{
  "d_expert": 288,
  "balance_bias": false,
  "router_z_loss": 0.001,
  "positions": "rope"
}
Below are experts of layer 7 (counted from 0) of a mixture-of-experts language model. Rows are named router (the router's row for the expert) and show model dimensions 336-447. Each number is 128 + 32 x the weight over its row's rms, rounded and kept within 0 to 255.
After each expert's rows: "raises" lists some tokens whose logits its average output raises strongly, later layers aside. This comes from a sample of Wikipedia text that the model never trained on.

# expert 10
router [ 89 138  80 135  55 134  81 124 129  76 112 101 145 101 131 132 102  89 148  80 201 148 128  95 173 153 100 121 144 132  41 117 100  87  73 146 209 160  69 128 122 125 136  87 143 178 112 157 140  71  51 132  92 122 183 162 155 113 177 168 153  96 104 124 151 158 121 158 145 137 139 153 157 144 158 103  67  86 125 156 167 111 112 152 127 152 138  86 162 119 151  93 105 144 122 131  71 170 144 151 111 100 110 159  67 115  99 169  84 154 154  82]
raises: " ", " N", " ("

# expert 8
router [120  76 131  60  93 157  56  79 154  97 152  95 131 107 144 117  68  98 163  50  85 141 153 139 118 139 140 145 120 118 109  94 106  86 115 152 134 124  99  57  52  64 159 117 133 137 120 171 151 117 124 132 120 140 113 130 128 163 122 134  93 129 107 119 148 177 145 158 140 108 176 157 138 133 190  90 118 157  95 157 112 125 110 190 164 131 144 108 135 142 135 108 118 111 106 158 135 139 102 197 135 148  82 166 125 146 111 136  96 180 157 127]
raises: " ", "-", "|", "===", "."

# expert 22
router [ 82 116 137 103  82 139  91 147 146  98 119 131 102 115 125 144 102  92 116  86  91 145 144 110 139 149 120 175 117 200  44 126  94  69 120 146 150  88  89 126 132 101 154 146 159 139 119 174 144  50  92 164 104  97 138 171 185 105 123 177  70 112  69 121 176 141 119 159 167 150 172 153 110 141 128  80  97 191 139 184 137  99 161 192 182 146 170 122 125 115  90  95 112 138 156 153  84 131 130 169 164 147 130 140  68 123 101 159  72 199 186 134]
raises: " the", " a", " also"

# expert 11
router [126  94  81 100 109 120 138 136 157  67  95  62 100  79  73  91 104 108 135 101 102 146 136  81 139 146 101 119 105 158  96 133 126  73  51 132 158  98 133  84  98 115 170  91 173 160  70 183 145 120  95 103 106 156 127 227 180 119 120 144  73 114  88 122 140 145 134 136 127 198 150 158  70 108 163 101 114 142 103 178  95 153 149 138 146 168 156 124 183 129 142 135 116 150 118 131 101 129 127 137 116 122  93 113  75  92 104 154  98 131 141 151]
raises: " ", " U", " C", " the", " K", " E"

# expert 1
router [ 57 103 144 108 109 179 122 138 163  85 111 129  95  87  92 176 127 111 129 108 165 173 152 116 118 111 108 107 111 115  45 164  93 119 127 140 106 133  69 125 138  95 165 125 131 198 110 126 154 123 112 137 102 145 207 114 163 174 148 148 116 131 118 121 171 106 121 186 143 152 136  78 115  82 139 119 141 128 153 175 125 138  57 126 134 133 138 143 110  68 137 124 146 119 124 136 102 147 147 122 102 185 111 163 111 152 151 136 109 139 166 119]
raises: " |", ",", ".", " and", " N", " |\n"

# expert 23
router [ 50 105  75 121  88 130  74  73 153 101 134  85 156 136  71 145 136 112 118 101 141 148 146  87 142  86 125  96 146 143  66 131 150 159  79 172 120 120 116 102 136  74 187 110 130 147 147 125 153 141 121 179 126 189 160 180 101 170 144 164  99 105 108 171 118 132 123 148 176 111 141 123 120  68  98 128  65 125  95 146 177 126  76 141 145 107 191 101 142 130 152  97 120 129 134 194 140 105 118 167 138 114 135 152 105  85 133 127  81 138 126 123]
raises: "U", ".", "Q", "CC", ".C", "W"

# expert 18
router [ 75  95 140 112  44 161 124  66 187 136  92  94  99 102 133 175  80 107 118  83 138  76 158 109 157 124 106 159 135 139  94 138 148  79  98 134 154  90 105 127  84 132 167  89 147 105 104 163 156 130 145 118 142 161 155 140  92 138 141 181 112 122  79 159 158 156 116 192 144 160 172 138 129 118 144  55 157 119 167 112 150 158  76 160 207 118 157 119 108 133  96 100 125 180 168 210  82  83 116 130 113  95 111 160  90 134  66 105  96 200 153 162]
raises: " The", " However", " In", " It", " There", " This"

# expert 14
router [ 65 129 115  93 103 164 117 126 146 113 165  53 152  72 135 131 159 134 112 133 135 100 146  80 134 102 126 110 138 165 153 159 169  67  79 140 133 138  97  84 136 126 166 102  98 177 117 195 154 108  84 138 150 142 183 151 154 110 210 122 147 130  89 144 108 155 132 131 162 136 222 156  63 100 129  81 116 122  43 165 164 162 125 150 180 163 127  90 151 136  98 121 135 135 133 172 111 167 106 138 119 122 115 177  67 104 120 142 129 184 181 124]
raises: " and", ",", " (", ".", " in", " "

# expert 20
router [ 83  95 101  67 108 113  75  66 136  61 149  79 140  68 104 145 101 127  84  84 133 144 130 145 130 134 147 111 122 138 125 169 141  80 125 141 146 158  86 129 111  98 147 106 104 137 118 178 157  98 158 118 127 108 162 144 121 135 237 201 109 108 124  91 122 126 106 129 162 123 239 149 113 117 126  88  86 165  93 157 151 150 102 154 136 158 171 133 148 104 147  66 123 200 144 124  98  96 137 162 137 136 103 144  78 136 109 118 108 165 141 148]
raises: " (", " |", ".", " and", ",", " |\n"

# expert 17
router [ 99 101  88  99 115 133  74 135 182 172 118 180 147  45 111 127 132 116  91  98 140 121 119 150 156 117 108 162 131 145 111 122  84 103 104 134 126 131 112 125 114  82 140  95 168 165 134 146 198  54 113 146 113 152 143 159 168 143 181 149 116 102 122  98 144 160 118 100 166 155 150 179  79 122 166 106 105 152  92 159 139 137 128 151 147 154 121 124 174 105 203  77 106 182 119 175  88 140  86 128 143 161 125 128 131 123  96 118 121 183 118 158]
raises: "==", "===", "The", "In", "====", "During"

# expert 19
router [ 80 100 129  85  48 147 101 112 143 106 189 129 101  52  49 150 130  94 137 100 110 157 171 106 175 144 100 131  68 174  90 107 139  48  74 139 144 126 104 119  97 135 114 120 152 149 109 169 148 121 123  74  99 184 156 163  73 171 133 170 136 135 107 126 115 171 130 156 146 141 154 128 136 104  93 113 149 120 113 143 159 122 124 117 178 195 115  97 124  83 127 105  75 114  98 121 116 126  87 138 147 192  86 174  33 124  78 135 121 170 142 121]
raises: " the", " to", " in", " a", " as", " with"

# expert 21
router [ 89  67  63 108 151 142 108 126 105  55 152  69 118 131 106 182 128 104 143  79 132 134 161 128 149 122 132 162 128 164 101  87 123 107 100 131 146 153 115  75 101  75 152 119 139 141  96 111 163 170 135 101  97 145 170 183 137 161 126 161  84  83  73 174 166 151 118 141 174 147 156 159 147 106 116 115 103  85 155 151 143 149  90 146 153 165 125 121 130 132 160 108 110 138 105 173  83 122  90 121 138 155 161 175  89 129 113 103 139 143 180 111]
raises: " of", " in", " and", " from", " for", ","

# expert 3
router [ 84  93  66 124 136 180 141 101 125 103 135 100 137 112  97 137 120 128 123 141  92  89 177 107 154  83 116 188 117 164 113 144 124  87 104 165 107 129 150  84 106  73 155 137 133  95  92 154 200  92 141 131 135 180 148 139 122 128 130 182 114 153 121 142 149 122 130 102 159 116 121 148 148 146 103  48 109 161  91 126  90 135 148 128 128 171 161 100 190 121 199 116 100 147 129 114 157 121 112 217 154 187 151 151 130  98 121 135  89 174 187 128]
raises: " of", " the", " in", " a"

# expert 2
router [ 72 125 138  97  89  97 109  98 137 143 116 114 122  75 101 116 127 123 119 118 144 103 190 149 129 133 156 107 144 151 118 151 171 120  95 174 127 121  81 132  94 106 160 151 168 101  67 170 134 122 137 165 138 168 144 188 146 108 162 128  89  99  94 148 175 159  89 133 143 115 240 113 151  93 127 160  54 123 138 149 145 135  80 128 192 175 144  79 148 116 131 125 123 117 128 197 136 127  73 173 113 157 120 174  97  94 103 159 101 155 139 111]
raises: "19", "18", "20", "10", "14", "15"

# expert 15
router [ 72 129 119  82  94  89 127  60 155 118 136 105 140 133 105 134 118 125 155 115 122 172 145 115 109 135 114 128 166 160 143 141  90 132  50 191 154 139 153 133  80  66 131 117 140 128 110 134 176 112 125 121  68 170 195 157 101 111 110 184  85 113 121 171 156 154  72 151 140 161 135 132 125 132 141 135 138  75  96 123 142 196 158 116 163 146 151 146 139 114 138 121 153 128 142 150 108 117 149 165 110 147  82 103  99 119  94 119 107 198 183 134]
raises: " ", "The", "un", " the"

# expert 6
router [ 81 112  65  86 122 118 113  91 107 111 115 110 137 130 135 136 105 100 129  92 121 160 164 142 175 102  97 137 145 147 121 105 143 102  84 117 154 140  71 121  92 111 148  81 147 141 104 137 168  90 137 126 107 165 155 137 122 139 131 160  96 113 122 116 157 127  93 115 172 160 200 129 103 133 159  93 125 120 120 142 130 158 101 182 144 157 128 130 146  76 137 127 118 145  99 157  92  92  73 189 170 108 142 128  68 111 142 153 125 123 148 110]
raises: ",", ".", ".\n\n", " in", " (", ";"

# expert 7
router [117 112 102  74 137 123 131 112 161 105 146 108 187 110  98 134  89 115 122 135 116 133 174 158 186 144 101 116  96 139  88 143 111  89  29 176 122 153  70 119  90 129 170  71 159 134 135 158 149  94 134 139 125 137 185 205 165 138 166 177  99 127 108 102 171 139 102 146 177 134 180 153 109 125 154  82 135 157 135 205 155 123 116 154 142 139 138  81 117 109 106 101  89 122 140 128  94 130  97 111 121 122 134 149  84  96 146 138 126 154 158 157]
raises: ",", " (", " and", " |", " /"

# expert 0
router [117 121 137  93  70 142 108 103 163 102 153  83 134  66  81 187 116 153  81 111 122 156 144 147 130  82  66 168  89 120 100 104 110  83  95 156 173 120 139 162  97  99 121  89 180 138 108 214 197 115 145 148 110 169 131 186 119 133 164 134 113 191  63 125 143 156  77 163 154 102 179 168 129 120 136  87 118 138  87 183 146 181 132 131 161 131 144 103 180  52 142  86 138 143 151  96  69  99 115 171 100 177  76 128  88 144  84 161 102 144 158 160]
raises: " the", " a", " an", " this", " their", " its"

# expert 4
router [116 137 163  98 138 132  88  87 143 118  87  78 122 101 105 152  85  76 154 116 156 127 134 124 170  69  88 144 128 140 102 107 164  94  96 160 144  75 124  96 110 134 140  89 154 179  85 196 128  81 125 132  87 170 123 141 184 119 156 135 129 142 140 167  90 153 118 143 119 148 174 130 101 104 137 160  85 115 161 184 159 169 126 128 178 122 162 145 169 134 135 135 112 166 138 150 110 133 119 133 161 159 122 105 114 127 142 140 126 129 104 159]
raises: " Coordinates", " ", ":"